Below are experts of layer 2 (counted from 0) of a mixture-of-experts language model. Rows are named router (the router's row for the expert), gate (a neuron's input weights, with its number), up (a neuron's input weights, with its number) and show model dimensions 0-127. Each number is 500 + 40 x the weight over its row's rms, rounded and kept within 0 to 999. Numbers have three digits each.
After each expert's rows: a language model's description of what the expert responds to. This comes from a sample of Wikipedia text that the model never trained on.

# expert 50
router:506397548432498517493512458499533528435520512581517479477490509475546450469501474493453567465492499492513495415558488536541503516472455419488421474483428492474554478520508576501468484564543454465483443579517522482499437494452541535571464479455529511440492486493522568482554588495529519440487503480558501495445552431508490471570477432523561499453479536540504457500481501552537459475503
gate0:509451497479525535485444408586465519488564456506438510416544536492482492519474510423527495502507444519515512493502520436523513481536571469479457481490487516577519493547462488501400487424523475457485468456579477498469513473516506499469461532468551496524502493529553417471537530514443460505546494429515465486524451444496490593583545540520445532478521622495512504518471547511475540545531
up0:517486530501496478532458530534496513523510510431464487501525421530446517513452488443500471542551440516531485557541503510554498569510546461479520495579501468506397482492523547383479577456489519491455457432496525506535572483557517552477519500543541394463507484517490575470433468523427475485495476529421521488450499565471483534485516465570420544511497523536553521521477527443465489487505
gate1:591496490512533516488500475598486542536510549523524589523515542503547393517430459482487547546507496474484444540526500491510406555502520445471513551482462437465525481498486429484555438508517516563472455508551486535501475487426489522515486439458462525500441532553517433473494623470497431492551481482475469525506486535566487536533463497445478519496513485469541527456480474478442513579501
up1:514467556525441446471526565487461450566496507536454585471591491447464467478442558503537516497484504530521474426571502491478475536463514450494456471494500552495596523469501486467503479488507556517497476508528551459503492508489510488518528485478588438411559550510491424483521464474563492426451414479429498424514436508528488547483565434504485483457509548566493466491497487512548496490461
In and similar pieces. Mid-word in, im, ine, ide pieces, typically after l, as in outlined, declined, within, Milinović, outside.

# expert 31
router:556437535502523551498567452621513515513457523546480470505475537453518519477466495476502511436457571508471560412496489528442534500495503523491480565539518479543454530523520489465495490508502532400527492522451512426499513402525487506551407580497524590485460462484525536443456428528525518521497537503531465493471491485460501547435483579556519456478479504490525517546471555546496446465478
gate0:508509527533537510515441478570516494498515515461526563418492500515512411507521462464530498494474495490466513490461475470561545497443460527494515548514589515452446489590462552484475514428527552434543495537407472477571463448563509425508505476496578547455558512518548526463506558490509515521519483528513487572463419485391467545463512469522546490518494481439514489552425506520508459514470
up0:482527484439500567478526448409540400461482506527504453591497419477518471465574496508552476582496529571499484525476512498516451547482531498514518489578446498513504473464487501512410477549505466502453489456505466469494488521506447512447471500476482455456514513508458424480548445484448444497506495517527512470564624512492531439533563503533433498408441487515510445488485461454499514519506
gate1:456482525447526454481487501586522474488499445464452494519532519519462429586558490492532462538466479549490499492459461495496491495523501527471543555533493476515467533542541585466550583458525527542530524523456440526523530483528592529496507466515459548466567489468508551514516528486481558500483498555490506515580574441518442471504559546430565491481542446493382471437521529519478442433508
up1:489475531495521561440519472449458555438541499572577499529516455395509501433498493465521533540518500470483467541511508472503491467482509490538539466404478411494541482464502509503462501507528477529529469487504536492463499555447536494414518511521523527545447552511590510567472525465463498550520452516450479490466528562486550437520401529506501562579423494522574546509517426505523528531466
Word starts after articles. Opening pieces of ordinary words after articles or verbs, such as n(ations), f(inding), b(oth), plus first, second, most.

# expert 34
router:490408517498477519517458548462513520456477507508464577460556493463475524498477497562467480531499431557442474474571478544467472471492563569510509512451508465532468518511551515494552562534468406528485423463493468566461494529476489493421488449499465519558526494488560558525481557479466504531492497424417473508500513507420430523508517502583529532542571530528445442552489512461463498478568
gate0:479486468513477512505569449545464476505553507492412522446450409525520478510467471565579496486473503494565559494554475482486566526533538480489487412504487536542435514475459497511482482430512499550474519479441537530512400465475461557505520546519538524515598516487451557496619502526467494496507479493500532482503443468510524456517485469433524542537540547483489433431504550501475451486419
up0:458484527443522456521495528434540504496520489468432550480619565508460469442504566471473448500488522457522490489485460473455494451471447448551487511547501532502511578495458457499511572451469477519528464481497469563436545497547445539538480524467517500562432457446472497505519532550459507477466457512499416486511531456488490567577518558484500574453562489502511600515496490497553454569539
gate1:467447483526461534514465512553466482411525523589497558478503491486463516518494442521554418423450471462527508526589614488482537474513524508502481516502539455480495514461522503469445487515479534508500466557487521556463459496527438589525373457532453538454519541488512490482512468480480472561472487471449531481469478541492508458527593539527399534547538520546484480463503497461509529487553
up1:524508521543475479468513436476538551482545562449563508476501498443442567486502500458557511471505585513506410466499496517533500432467431534481571531545470496476541469466479501559415483482526425499465487573518495501515477505447529521523561489521584447501474500529480512538537565528540501547545504504481584565406512489536505496494544556534545511550530454540436539438502507471565515435506
Coordinators and list commas. Commas and conjunctions joining list items or clauses: and, or, as (as well as), but, while, who.

# expert 5
router:493497423495507524566500490522497447509572505514502490509526594582549518503508487490491498486541447471466553466534483525505422474505459500492563524547469473433512569459503535414519397490496491510551454562444481447477467521501415445490495479520466499436488530542534541490542537546498442521486545446542488478540546487456467551485495566473464529478529440490505431496419535495504546605534
gate0:474472500477541532529511473536545545566478527493541470484451507500463562538438551577502464498577420501487508470604567558521473532500513539461512510591491494537442507446484489485471464549555473459530495482477513532509552563468532540548507503508526555433564550461489522448501499499532523438526541458492419487480550546512490508461522472533529577490409447541494458474550543578476446500481
up0:550508486487534501496552491427505517417482567465533550517519520509521457422464541542486424543451496502494556536491515508492433452574558431578517475440520490413473497502449494513536538519443504471549485424525507442528539497502537542480493480500496605468464482498488525481562547479419514511439465479510476566528543458453474469470455503409522513458515495486554459495523493504496393507494
gate1:486578555488505506532460426477492453513454482454557502526432520521468466559471566430503510532569476466427566534527541527545466501510496488525501487484604521424500500431534467522482459473534508474472446501477538531494527502523434476489573521530452494545494524522485577439462416464551476457552562527610468505474498522559486454471500513510544549469569498452549487513558511478515478493470
up1:471452522487548546467454472398470469474464493493456515558509580552473475530599471494575445492536429565499543474499538436474533457495532444492441484441502550449463543470525467532479427531445481526553494517495486449478499518421548521528500515528517488583539545509545469487512482468508533479526475496591522520561544529491555537581473481470520484451511560478503526512491585502525454547520
Letter g pieces. Word-internal pieces containing g or short vowel syllables in place names and foreign words, such as Ogden, Calgary, Leipzig, -ang, -ong.

# expert 20
router:451478507460533545552465523557462571413459537546521499513510494465468491517499492509434515464532522499518480548541589484495441481494458462536538414486510525553469429450496498442520544478498489531476521511574480527517586511520456536458488476501553544495476467469470494446474522524519446423480448501440394501467514502493525521500509427439545516411504423463451571494528436466480533485440
gate1:472448392494442496429549527543533552457522560540568515486494500477495456509529499533499506504551453467457486472564535569505555494487527522515496487484487503517503389471447553556534513429529498446510484567521511463510542426515489529496507435539452589550508506451596472482507512516533451487525488493529454594473492457485539480491500554532479438480538479449458512518459465419520444477538
up1:471517498514504520529537504477523438518503514447566524465477470558521480456457500487509407530463574525492514497448471562509534518521587501502455520514483533534531508444577456515438562478593449500484504484467538487549383564499550451485454576453492536486602472526554520480478491562444514472500456557573537503534510524520485529497548486525478480458521530561439452527490562466496468473460
gate2:459444496478506488529440529544499493475477481474521544460498558373560496484472524492542486502546404513532500527516554525501452569540515500488428490455547524519495514463473476458545526474487491514529449565559464527458521475467459485485503464524544505511609446460560463462468434525540524521532466477482408500575436477460543470437467455520463534437547453491479550540492528546499467553559
up2:512483548564462517442486486424516437516489508512496406461444502547486449490533423539443522506418480485510495462429486542483516419523510557520444487450556470525535467551525366462523483606494499470485471414500523523464497550509475506560503507468490501449469448491535479487512456565485474464511517461532514450520503473534477506476507442524507458493473470514566490474501555579447433541492
Closing punctuation marks. Sentence-final periods, commas, closing quotes and heading-closing == marks, especially quote endings like year" and See also==.

# expert 57
router:555439536461535372554499519453567473431506505484465476455473504546494484432514515469513529499495514448447504511444595513556406488494514503519511470515486522521552439494467542441505525451458521438526583492581526519464447529475496524497465489479503509480503529538435499525487483447450499526528519540509524482464408502483492540454550507437472569497459515477522457518375475516540531519461
gate0:566550484478547505534500538421503501445498452510540518515508459536466431451521563537559496531570526500524553482434489503599457576553505534529531568519503465524470522413478549514532507493492450453479531521509575498427493498533489504421586453464499571501545479517447494520558470451503494518564484556510535546546417463464478504486503493472542577515553453484544477483525530485502518512558
up0:459559540483437474476441516560439455525415441487561520546489532435490503525426498489504511519498484513517575483501451534465511387485549535461466491480536492493536477521525536560419502473497530542532443443504498492539569510545494548497452475515551479466526533562476527478435465507519506499511485494523464452426581538536467515455565566545511533539494542511501566501504474516618500493552
gate1:468526491551516441465533474526516447491490483540521528464527519522522412499542478496417520444548443459493467525500561518428503496523503502457505485484545542442519447420515553510497527478487570513553417547588493483510523501505505511475548540437524510498508482523521564512458497474534388507498505490497540555530413452562558574466556515521497543518488577512503429520417557466535553493464
up1:552472515457529467475444500439540522520452463513551475519454390382491506512432455438522457434571468438493521435455571514453505452480505457452476488509490544451506507495453478491540484503513479481536475455542541461522483506477522476547476494501482545458533418471501466567507489579470438545455477554533480549459452465581498520502451475471516537555444557528572507524488528477517460519496
Name-ending syllables. Endings completing place, nationality and proper names, such as ey in Jersey, ish in British, man in Norman, ia, ian.

# expert 33
router:413446536464597525493473508493502527481592514530466523481435576447460488498446460520479514508456507464555468476472565524515479555456499519493512542462500543456512525518515450461526558427517544488505429587461528556479551497501462498536520445454520503492568469431550537543494500357485526498542481450537419486478510469492547502536494525521480507523498519512481441530515461559460474437493
gate2:476519561482540526584485436470528487438483457507503526548500546533406488525504511528512530557432507459472563486508541477564478498440550509504482492478476507523524450435477511551470484535479563479447530516555515492553450419463533506498491508491493449559588592470536607511520430438559471508490516445466449489489441494494493540461490475481456565502466459481427418474466471493481480465491
up2:553497483506447494462481498490561456462459520562523501487497529528538462461559442519479508520450480601510554462443545482513430494440501429486489451486443434450490555514446509528473542500498474445518505460499535489519434441546497521535568537520453509507531450548512510453539478424470535509467505513430474485448569497477522560587569487434509479468434474507458499499482483564604478451482
gate3:442533558467432528526529452505471511522541450445552509512532515491480473548479483521518528514504509474497505411472529422528525543435489477442507576488451547470593517459458540510466469486521430559512472574501557530516538520509571488484521499490405550459494555440468563584544526492474460544550553471588506566438493517507512550522515449542528488500560513444519538461458492499482502457501
up3:449531467539529439472493516514543481458494478538521488547550528477514419442490507469471489458561474536488400422485524435478521485484434556559525505481449480486493520549506443557478468489477548476527492589486422518494515496446468569452461483485559500484525486424599487463520526479559426491464508499554522541542485423497563480533573525438475483504435527437519450519522504464506527528530
Suffix er pieces. The word piece er and relatives (ers, ter, ber) inside or ending words, as in artillery, player, lecturer, Tigers.

# expert 2
router:540550552431535459549504459567507524464548510482538468553510504494492511553561509474438461483538454548466558540505494489472473499493563527495504450535517501455561558505425511485492517448512492514526530549492488537577428431493567502474519439486522447575486474495507505480514516423457500457423544514455576497561514554413416505572476556512576499429508504474518499523510499550560524515497
gate0:457510535577602496550528539591479508480483483614484469489528471500519452526471530548472534510570516564484539531572546518468472469541503547533454487547523512463506460473479437525458488502493494432551533502467496460511434403513535487562548449513485504461549505497478524472505446453502580510518547518499511556487471539438420459542508522490488550463517520535541438464522515586479438512478
up0:528410408521399554463541492462539488530471502470480510444472504541464520457506482497509517443487543540461458473490522494500547530460457452444479477506497530569542457524504542545540503409496479499486478485585553523516532574461525445496426534443555498427510604527493508470550464517506481461482468466536483507466498471507573539471439475528438453579482466528498499464517476508407485474516
gate1:493529487442505452463573440462479535494568460494521538560550465493432477510563502506501491470502443495494537499540547482507474583584546484501477465540550532550499522588502453548519532421503522458449435509486504486565484497505430500512489517473540517526493495489527513517497462438444488451468524486545567471547443490505447495539517435483588449428577568439522556484498523509588508477460
up1:485509576473505460509486472528522508440468417503531496514503446476519485510603459497462493465516491523428460465464540498443504510513475576520476501517529493517567527508492519445497484446551536460471583436477512535490471531533437461482498499470514458587424485528537545528457507508535500429458577547571443474536424505496476494484476551545434525432489415552473522494481510505589425506532
Mid-word consonant fragments. Short mid-word pieces like ag, id, lect, ug, og after re/se prefixes, as in Reagan, seagull, elect, construction.

# expert 29
router:572497483576527496505457453532427559540489479545500501521458533487487520513575639520444461512505430517481484461512494492455495531538526455515521501487433529532520540485511446531537550447508461486443415571505507474488456507474495454491543479498591457482604500484461532505508509500500529537536546504490521472536514421526526400603483463576529454542467556510515520501480505506487543511497
gate0:492471468453505481506542445512545530499543433485514503471473525510464609542467481501525500456466492500519523452534472471521554558465523530487516563488466498500503470455471478577595544466486517452453555519449507489504426453450523473551521472529518478548553434488463473476564552534541481525505448591533494490548493465548637500480495513547522546451501532479462480477434526448451453465582
up0:520540513549563516530489468572489538591556512520556520545594509484475486449517447498552544446453475504505490498536468513474530374515435509513555471500456466513535485510542546434453514509478448528532517496570558540478508443492483533502522453497519506501477543481556561531488499509485484439523516522493491525521503521554462432554477442466379564526563513501579573510531549505503542522501
gate1:516463430423524501512516400506443581479529509514466554461429495526450470485547537579444534530511534475554540546522437483494499521534509467526464495520423447509511449504504480515573525461560453557491513549481593519528471497536544516475536465494547454469539502509412603517536514499503529576508518492532448509546487482505429459547488473479559448447471501543532504433494510468446517488498
up1:537425470493394479483503512461476526522471488545597483497453473466474498538441430527492561502468422571570570486519434412527454500476503493539467486573476470458505550523486578533557489528500435540536516523460545455481501486490555505502514550550501489453492482396493454468530529459504526529574498498452563509545513495440439566500508526487488540500481472503453524526487564490463491464459
Suffix -or and percent. Word-final -or, -ors, -ess, -ect, -ident pieces and percent signs, such as Author, Honorary, identity, Vickers, effect.

# expert 59
router:525549475570478500457544456483490459529477495477473570505469492511500521503523537498449507435516489508534525430524487516479549600464520476423430478524508513507548402559486480471540433557505513513443536558479518482519527461518581485526529472495548474540487534472492457477494514544401461458497543498544500445449500506488590490552564472586467498500487567503459441422487473502414437492468
gate0:396551525424575541493471460499534550428503486456518489525506443453468460546421450479482455524420472463494520425553437456532519522495489502500427476489483505532503501491491552524443516511533466516474462474445608473469481496418451480516474542484552453490529524411481541468520494472440468543524513480502533502513470480468572548525496444527539533419483480468473508456482522529484421449497
up0:538517504529582493486474481541438480514551456435470476508421404422516409526508557535514462521508474467473402454470459531459484546457466534555521511449532413468568430497448560499504509541463542446528446506469466483437447489462512451539442485493446525517570549487450500454545516513515494530463474466556520488460411533494537483488517493523496459479490517498485489448560492470489457523479
gate1:451456467544530525510412467568454547496508564528459495556482539557390472545535497500434449536462582481552503461454578535503546539483455501504494453506485445516476472513499485436533480481523565462486478418491569475521508467557472537549458518531475493534533492478485489451485480568554453554486537534467451504506508490448518489474544389502557576505459548507513534486485474476456510491441
up1:454482424449529361507487538522547492483448505555411497448483520501447429526527521589453576519426501518464436471498506439510471499507501497510525473506494483444517525479538515565529524452455517472537502473547469532441479543493423508530473465535544544502463529520492495537508536486568531510495509520489523564454415521524450472459538463471498542563521504484438454554500560474497577456463
Mid-word consonant clusters. Word-internal pieces after an initial M or other consonant, such as ass in Massachusetts, Cl, Comp, act, ollow.

# expert 6
router:490537514542566497539518536441420472448464498505465523475498468456490500520571446447517539561458469494566517513517514506584490456556489452506480438483408512514537532457421558471494467501502494462490525483499528471425433511460525525464475486510526537493480484486520520499437479513519530488437449552521509491536459391553506507581576495457481624503556463519486495526438521523554458446519
gate2:465454534494487516506508505509516534505495495489520493446601507524521487501554496533472491512487505515556544515491531543595490451507538452525529486566484411471524485522440579438545476504486484496510544523527527489573427484525587498513521471550475558453499442540561517516551500425470526533464485444552509479399507527499479467526521489448438527517535440561551603539481600505484540467542
up2:476504425501553597527467515487575494489504465493505506560524475531413559490477537492454568515535483495559483396501522558488543490492417491489482499535540488495540542434510498541497470538451426484493516480495456517455550369567528452547500549448515468504449478441478540553497528559525466460507491529507549556490480486511500550517449446489450479481448534478506460477536529563573493529527
gate3:466542502487520453544526530477484492478480491471504517529521517540514449562459492442450484531470479453390453487493525512545511503561476509489536484570502533446524430429382555482528478470508443467540462462449591498511473462506557497507469455562517480516503460537497545538557467465490505493522468501444484574469586551541469514526496476549556553551556504427540551501544510502575551497445
up3:561502499508500475516586428529476532517501564440438458529468462485528488474529480526544576505518530531549530538448478526451439508439564423552527469536515503483554506477481451480428507548570529560522460465519515440529449393490506442462496531497447505459461564535518498598488499419516491505478462528523618469513468473512495511481470536536469485431476479529448492506479493516509520555517
Word-final vowel endings. Final vowel pieces like a, i, o, ia, ica ending names and place words, often in lists: Kampala, Khanna, America, area.

# expert 19
router:486498391562492458436606494540443488477560499552431510569434486487528481457445534427445529489531478488469505533582481528521433482519451459539519468551540540405528509525544559482452517490516502532483492534476548509432520513561465532504457541493506470509552481556449527484428462482544513436479496492537508533450519539493451465460497438495534488481466524494448492452508492536559496577498
gate0:493448362470549415511517507566435503440517458508484570542482541521534489461475561450505459499597426445507569518573544572508448514517455539533490490475550510409541467495517461458483535495570473583497476557464458537487493452492481482557533475458508508507532520545439526510460547497506505472444543497470492545527459509446491491476507549476526516509534515426503457481539507497535514518483
up0:540508479482579558473403460538421496527504477512498621436495536465484546455406436467485454494557497511516503475544530527469464469463484475514505482523534452462475385468479523542474478501467548493506417476476510513435502452457457466524466461545494527519471481473523540521481485577462406512555514516513525523534483552570584527488509532450490566442520537509488512482491468522478470531528
gate1:532503432533382504494571477515561504500504492454513567565470575533516478459552486496462564494588475473502573531526490545517480507534547417492530497523483500397564513497428514509569470447540484526573443547511610464469487520527480538491492496463411521488542519507476530503483510496476461483450486410489488546532554461522468508530463527464472523523479511433485514456513485500517505555525
up1:523507532399533488496508523482467529539544511539555527489516500585488499500543524513538516576408470440484526491563505468521485449485446511560526500551506480479500439470476487500399494511360479539481517463495434582434559448469467469468555499473580493504450483489520488458493509538518537560506536490492449510504514505389560533442495439513507552532472521484513488560494507456494514472519
Pieces -and, -ard, -old, -oup. Word-internal syllables like -and, -ard, -old, -oup, -op, as in Uganda, propaganda, households, group, boardings.

# expert 32
router:440569528445571534420481461498502457501538511562512449575414503514516507445419518496538491537431477484491473495448494483519460486480408488502541501498529468472537547477478435485503491437527529545455567571441498536510496490504552518468484496487505458502531478454505497454533465520504474450523501494461517532445428500518569496489475541473482492519435480486535386399506509570438532576487
gate0:461551474491521550483508502457553475515503500521539587580527570576420495511479478506527462493471398515491518468558592498635504443470497497444542499548577505460478558453462506474508471445518495519434543558520462502483534519574515504523480524489504504443539493442526539455511419467575449512497556511467528572511459533519506567509497502507529509506507476441498505536452512463514489522526
up0:488482520443447531474495499495469512510512521579509473528492547528465517578473434444454507564470492597486503518480488396490547488451540500499510480640562471533477540493474597554496467519456512456504473529503492501463521482577484536608475523521517432522514536487504468488499507478499443529564476556532574443547561518435522517494508414501448444487514485549467541492491498491515485476502
gate1:485493509396605489561507528510478508535475443520542555494538539495465514532422475418478478589532470479469447494537547432554453532473553537466540549485537502530531530528567463520528519497529536459492501497486479543415501551513541449444509463544538463484484429488507457476487482514538470499482469522569547636480443500457472552450517483484518535526537469493488491493522479453444492436482
up1:562441552522421541451577484496502539472559465452483550487505505582500493509438506554503499486539520526533561471480492520493524513540487495477517541508554489556436508471550523530575442474511463515466498527510515568547516465566511515554498442488459490442515531510507483494451578493527488491495494482513498480548563525557523547370553479561484470569564417477514537451547558555533551464519
Vowel-consonant word pieces. Mid-word pieces such as ov, ow, ap, ab, ur, ain after a first letter, as in Sovereign, removable, below, Jainism.

# expert 16
router:529544414476485508494432391553529490519460526518494536477516532483447493509505528464480525414494492571454488558482535516469444538501475458513429572483514469549459538497499509522481513582463481448524499513519470514592415518546531483570415539512490494546482495538522495511472477547462534470504540498472505495491532429409496456531470535581534503518443493490462464446459586522520557436520
gate0:546484419525528467506477532507389429475550542542472427467534480530488510531507585510540498470462442467499553599543498498510467557484479443443538520527562469564480476529519504475583563544495484456524473490436479533538477425516554493528459535505502483575526464529478422537504508452500478504565554462481549472463449516458504480510468488509531501504582579515443466467461485557495505511516
up0:474485557470492480493516504521507459518546554551489450468438508487442504478522449469481568527515516472503615530501467487527530493498378469405603496531546508520511463515526511462510525519442559483523510553480440490532500495520487464512457537475503466517496544566492431481478485503564518529484516473577544542468445435497505459611508463578499503474525548508515447465444445575500521450471
gate1:543468452416451562542454452501439487454464443448500435544457501532470515587511481531507507436523425494508490517536454525520492549506546492474538544533506440548494533581518434514561486479530453487490456493537542488554505457576524477458506530473486520565490524483531440489495496486591538525575438502460453525513490458506548547479475484514514486542460524546507410549494540550428533468433
up1:463518427433512458586447504488530453475487470490457405487500577506469475550501444559457574544523530562478498482531509504456482487521505533527532451504504532576539546519474543517461445470543516504571464488491492506481480493487524491505557518493497449489454526558461504491480530438594493576549501402481475512527401406550522474485503478482418424546515502480516467515533519483440518496524
Lowercase word-start fragments. Opening pieces of lowercase words after articles or verbs, such as reg-ion, s-ituation, part-icular, ex-, un-, r-ank.

# expert 24
router:534465504493499481497534475526436481454507503490498460525533473489548480479469498575527524475479533474518507544481519475518435490452506565534489475490394521502589560542461491495539530486536415495394500556569499498601510486462502470530506468410487511504510482472535479468555479449515575592443410522487487550539537460497499484502500499503597482466440464429504549547514486542547529442482
gate5:452427539438445512500523471580449475461471496421496475518515521523507471450481556549544477465475484535474483562495397490477466503448457469522470446492502405496590469476455516509505486450509451588486462479565531446556506440488458464559490523443476515521495543476516470463522517540577508504499450408497488538508544572434537448556516468489517435499480548482475526513512433469512506517522
up5:524443533423510530496511513526468452367497513485485448579503588518491470545530444464470545508476489544495562465531479435469460489507530510559497531469511497414498548432515505503474520468450515549589505499461470416573498536481521500570468547502504490609542507493525537496580484552495463546497550546474487437587524499478468511488491538470552454548494491463501453511465474512512482492529
gate6:494438503450529461562531542577421491404555474500455559521478450492465556531430495520497436512459540530538519527557532517502487454536465560535535500600492474457542506551498483526553489545618430550479502531534494432475457440500502471517522454457512443502472489499459480450528524528480567497471517528491483497525519459437545506482583514492556467503489435451512521446512505504545438508509
up6:533438522460604493455490534482574518538474517457527543546471519453482496534537476469501532494525536498571567523468531487479552491504458476456521609526501509484429538447483442476478514411456521485480546461491445521488481570518496499473523525479506522508560486502497612468506526432489430449587505519532603469471512503491465490485529498566449537512536511570514434499551542523515507567518
Plural and noun suffixes. Word-final suffixes such as es, ates, ations, ents, ts, ing completing nouns and verbs: graduates, locations, residents, results, featuring.

# expert 17
router:502529525495501496465582493603502569552489496528480429518472514472502496527597533543519552440477532539399517541479537535477491554534475529514497487488467521521551518476451551510523529506480397469406575479504485495454544505539499480466461548533520528545511516477515490498459508433553573488536497572517539493556433505529462498513469423529505559463543538477469549508545475492518394531499
gate0:478462579553508452503594471472509495511556503502556509549485545455503492449529513465410546525492488506437539510536492511466499551460550517523506470479455509545513482581479504542547569481549501498457474587506441582511566532509475496501464508508572497532519479455531478535511464446514552453430453516543468504562409446468422529514428530488523556519427501476519491484471432452498525437497
up0:531462490493494459500450471481486482536498531492523454511497503557466466595468505462538438460512524476522500484551469451483506429518480511506569537478514514466511534501541502486461465460448544494510464554435506490492478495486511468582541468430470435378509556511524546477444422573449430591510496430515522485519576483431553544591524511509514448489521537444517465501515570500486481524565
gate1:495483469412531488502481539430414530469502543491447507535503433516486504539498574434466486538450518519445519555531406480520435560511497546548494478478474406505544494561510500449546478527560529468474540591501467480513576513498476538563489476478519523519539506574449475528530505489415515519490521506564494496606500491519534485494545470457548535475429486488492521472515452478413456528505
up1:502507464445522546473510516526387500547476473538505459496449435532411543527546509538567450467480489533473460510522536524468478420445494481536573431477471443560505496535444490536573496484468579508490488466474485517491578491515556463547494553533470468480440511556517501526549510445582464543479537558493540513546403526545491504517522572525481482479503503565448520453498434491496481531480
Plural and -os endings. Word-final pieces like -es, -os, -s and media nouns such as film, album and series, as in singles, deposit, Browns.

# expert 58
router:498465446542469471407570447491467467425533470478490568536465537491421513483511505455568477515515482462478491499536520545466474537508528440496439584530425487577496529468492458544462454477536591435502461490599517471473471467489493469509530527508519504507518491454495470428510504528528432442506517539519541474422490509467556454487545561533440460439473514475546529407466470513465501505483
gate2:523474496529481541483522509506479495463596543520545515525469537459496407512476537536517488500420474413525511491525548459498613485505464470514410529509499526541543486503483475562429462449475487503517415538469529491505459437495481536511491532473594463522511522524538519406475519502494489437445482446505500557488520432514553497505520530509466462456515485484424502463385443543505454487438
up2:474438530520503543521492512508490450519498482549518475489456492521482499491395542453481388496483502463545495462521529579481601437511495522472433510541464545534519563523488457494485551576488469502472478498517560521515485505540532526470538530522536528481505422438526423458500449475472516475493509556517546441454509394475548481476533513599487495423531484505461516513514481566558479500410
gate3:530490470519517495486502511575506523490464465444504469466504552568429506414461535509503430525519435488472441500456539581517455446499489476522493472484481445502561472448590492516460529485484517453530538521575550590574597460495522440511559576473477558528513401461507526487490455518576447528539510492499493530514470485496444461500486592494447475512496484508530551484528483522511529450492
up3:462521514460421507527531454492522518490412522533510515506510533516542486452495597442522497438489489496577587502453454581534526566508535527452554530464528531506561477489435506538478536515526489544468550571467467458516465442485495603473480437484580452475570509492479521435506443471471489493447563473476558500543501481491516496539491503526493478487481488535621440480532448480515505501475
Mid-word vowel-led pieces. Middle pieces of names and rare words following an opening letter, such as Byz-ant-ium, H-orm-uz, coll-ab-orations, inf-ant-ry, L-ond-on.

# expert 35
router:472438500524486510541413523481513485493485514480455550517530469442483513483457492599465514530502410525501484459569463454514530495503512599522539424486490485508491528530508543522550498534458472483520489479491470529421470541434448528459500453513437422567545567482446538515557475455605497514437491448552501447463446555462490476557513564515531512523472508549437460522480497437514510535460
gate2:479465494572504448487473496589521462494476480486542455536479473572432431470448515521479498520497525424502464474521503517438548493546468522538556455520460494548582513502513539504465529507481453562482582568445527483487540541534534564518559438507478528473521491420496608468467516461480513481490496505550530449408458499502436541565543503523477463468541462470532557431533541492465485473543
up2:495498466588498498416469581604528501475508524532460533462513500498502421548464551528492532534519541506464514451455573539459503494540480504523539466550467555498504478459569482576535523457506505517488497547561471517488592533499402534542478496497512543487429468446500510470482443482471607530516497491494541472442511458520474444564504464457441470494530484452532464419530510513449493464463
gate3:450453457532446465481498503484444492429524473558470466524531436516455525457522478481536541460495481478473524533525480523459499475473504486480446492483454510501515471507530580593504487492535441445482475552486546494517510435456466526453514549600484513509561533526551472444524515522529556513526467509497359582474559550491537470523498555509521464514540489497399507504406526447577491466483
up3:481525460556471543496421507496498515474492495549513498491474465611528478431507500535535571527493435514472542538478483520516520451440448521454520471479478470499514534532496547545575512444488491445530550527489555484455458494506477548438506502583470506481517509502536512547563543575513488574558533596530450538487462510509485446588498538557513426529468465466518545480502557421508410485478
List separators. Commas, and, ampersands, semicolons and table pipes joining list items, author names and citations, as in Winterbottom & Hoese.

# expert 26
router:443482544428475500548481496491487421513459523477466500538576448448516484411462457452579451460463533487522547447542533485517522454501489488490544407546456510451481434477463461444505464508521485501451567502543535463487512536480548490469503555518500454464462562430443423511489536510425498544513468563520508489465490465553529483516498434449502525495528524456574429444523451514531438531504
gate0:498510485543600470512578520513542461482564500452466524541511519425501484490462512552467454452478477469570528556555523513509500541560496528506528463485471490496466488512475517478512454533554466559538535533438542515500488558458415537524537460497494543552490462553480532560448556483566513554533498560490492534555507399541510483443517500464456529489486497386551491471536591566543492526485
up0:532555547494519498457503455504493449475500474652463460519483506533489481476503403546475459526529499415496621454507452477468529421541540481445553460519459527496493500472499513482530522486471469514446437580540492547528457489484426481418536428444558470512465480486497528486497461562462510555482548488512530541557552519526550470497494482478445489527514454559524478500476462498480464485467
gate1:509510473433454511499481465454456488437471501503459542476492504479558541554474536544505469541474558434463563512527504520543500517517520528445577550545409462434526435490478488488535481574481491540451562549428472479480450449513563505506387529514516463487431473481489492496518500552514491578502479467537435554482529475501522406455448495464493571505502481467502476500578437441477505449500
up1:481447500465534446505508516541494487463508463486382494494536491495428453448497493436480496503470470488486517502534522495518489462475511508516563581479499471550465474421604534547512471524498510472463479484526501524440514506406484515535485555448532503451562564503511494460553531468535553545520377545516485462531492525561536527364521445482479506451549410510503479444501492493476519498498
Vowel pieces in names. Vowel fragments like o, a, ra, ou, á inside personal and place names, often accented, such as Israel, Hoad, Zápolya, Giroux.

# expert 48
router:480413474459529461430489505512489468519510479452514454424445519508426472540479522471511532446536471532526515470568506558459493523536502476433491497506500461501571506516484440493527512537518482554517517496420504497539481533515585444546556585373570435457504471445521433460489505460510479537467538515534522507501506527525446525440477528576522461541495541461460489394526486530472465477527
gate0:524473522558483459428465461521433459522534448472603506525478516500497536546453498471504508444493507455569534502560543544511477484538500501474518513502514575523551493481514514432563546535474486565501486398502599513520452487496573541539496519540467451538517430469471507496474493463516473574468583539529495471521531475549520511469461497524560428502555506470490591410513546473497565508483
up0:458531522540574596473535477497534461546551513567452509565485506566450502469517525519541491481519439463535509464481548528515488499582500510474532479460457506506453496464514451517495456475429476494414495512530487523492552506470530562412579462482456563416540523456421559594519475567483516498489514440488484489506477467505479426533473538511474508487514558493479445594501526533521494523560
gate1:530356492494489483542470491470482466535460451466525451452514548522472519476524486535460589473470502535494534498516566525491539488486479506572498488550511441514484540528451421497459513468476530458525426441477590463528476507516556503558523498406502433483462420478580464490523452487483498469522501479493480464456425469553442521523453493565531520435430475504468512472461503502572457490490
up1:542481504476428506453581505560574475526545484446479509427538580550471462505486514478502550439480557514529526531477493549544512525462476434490551483465509544465524469538461501496536432450505539501471476535461461541529515546552510516533428437448501449497462468524458495473543487417433497476508539505460531540480491424540516612449494508530469455496525547442531497404536437508540470522500
Pieces after initial D. Word pieces right after an opening d, D or R, such as ag, anc, irect, iet: dagger, dancing, Disney, diet, district.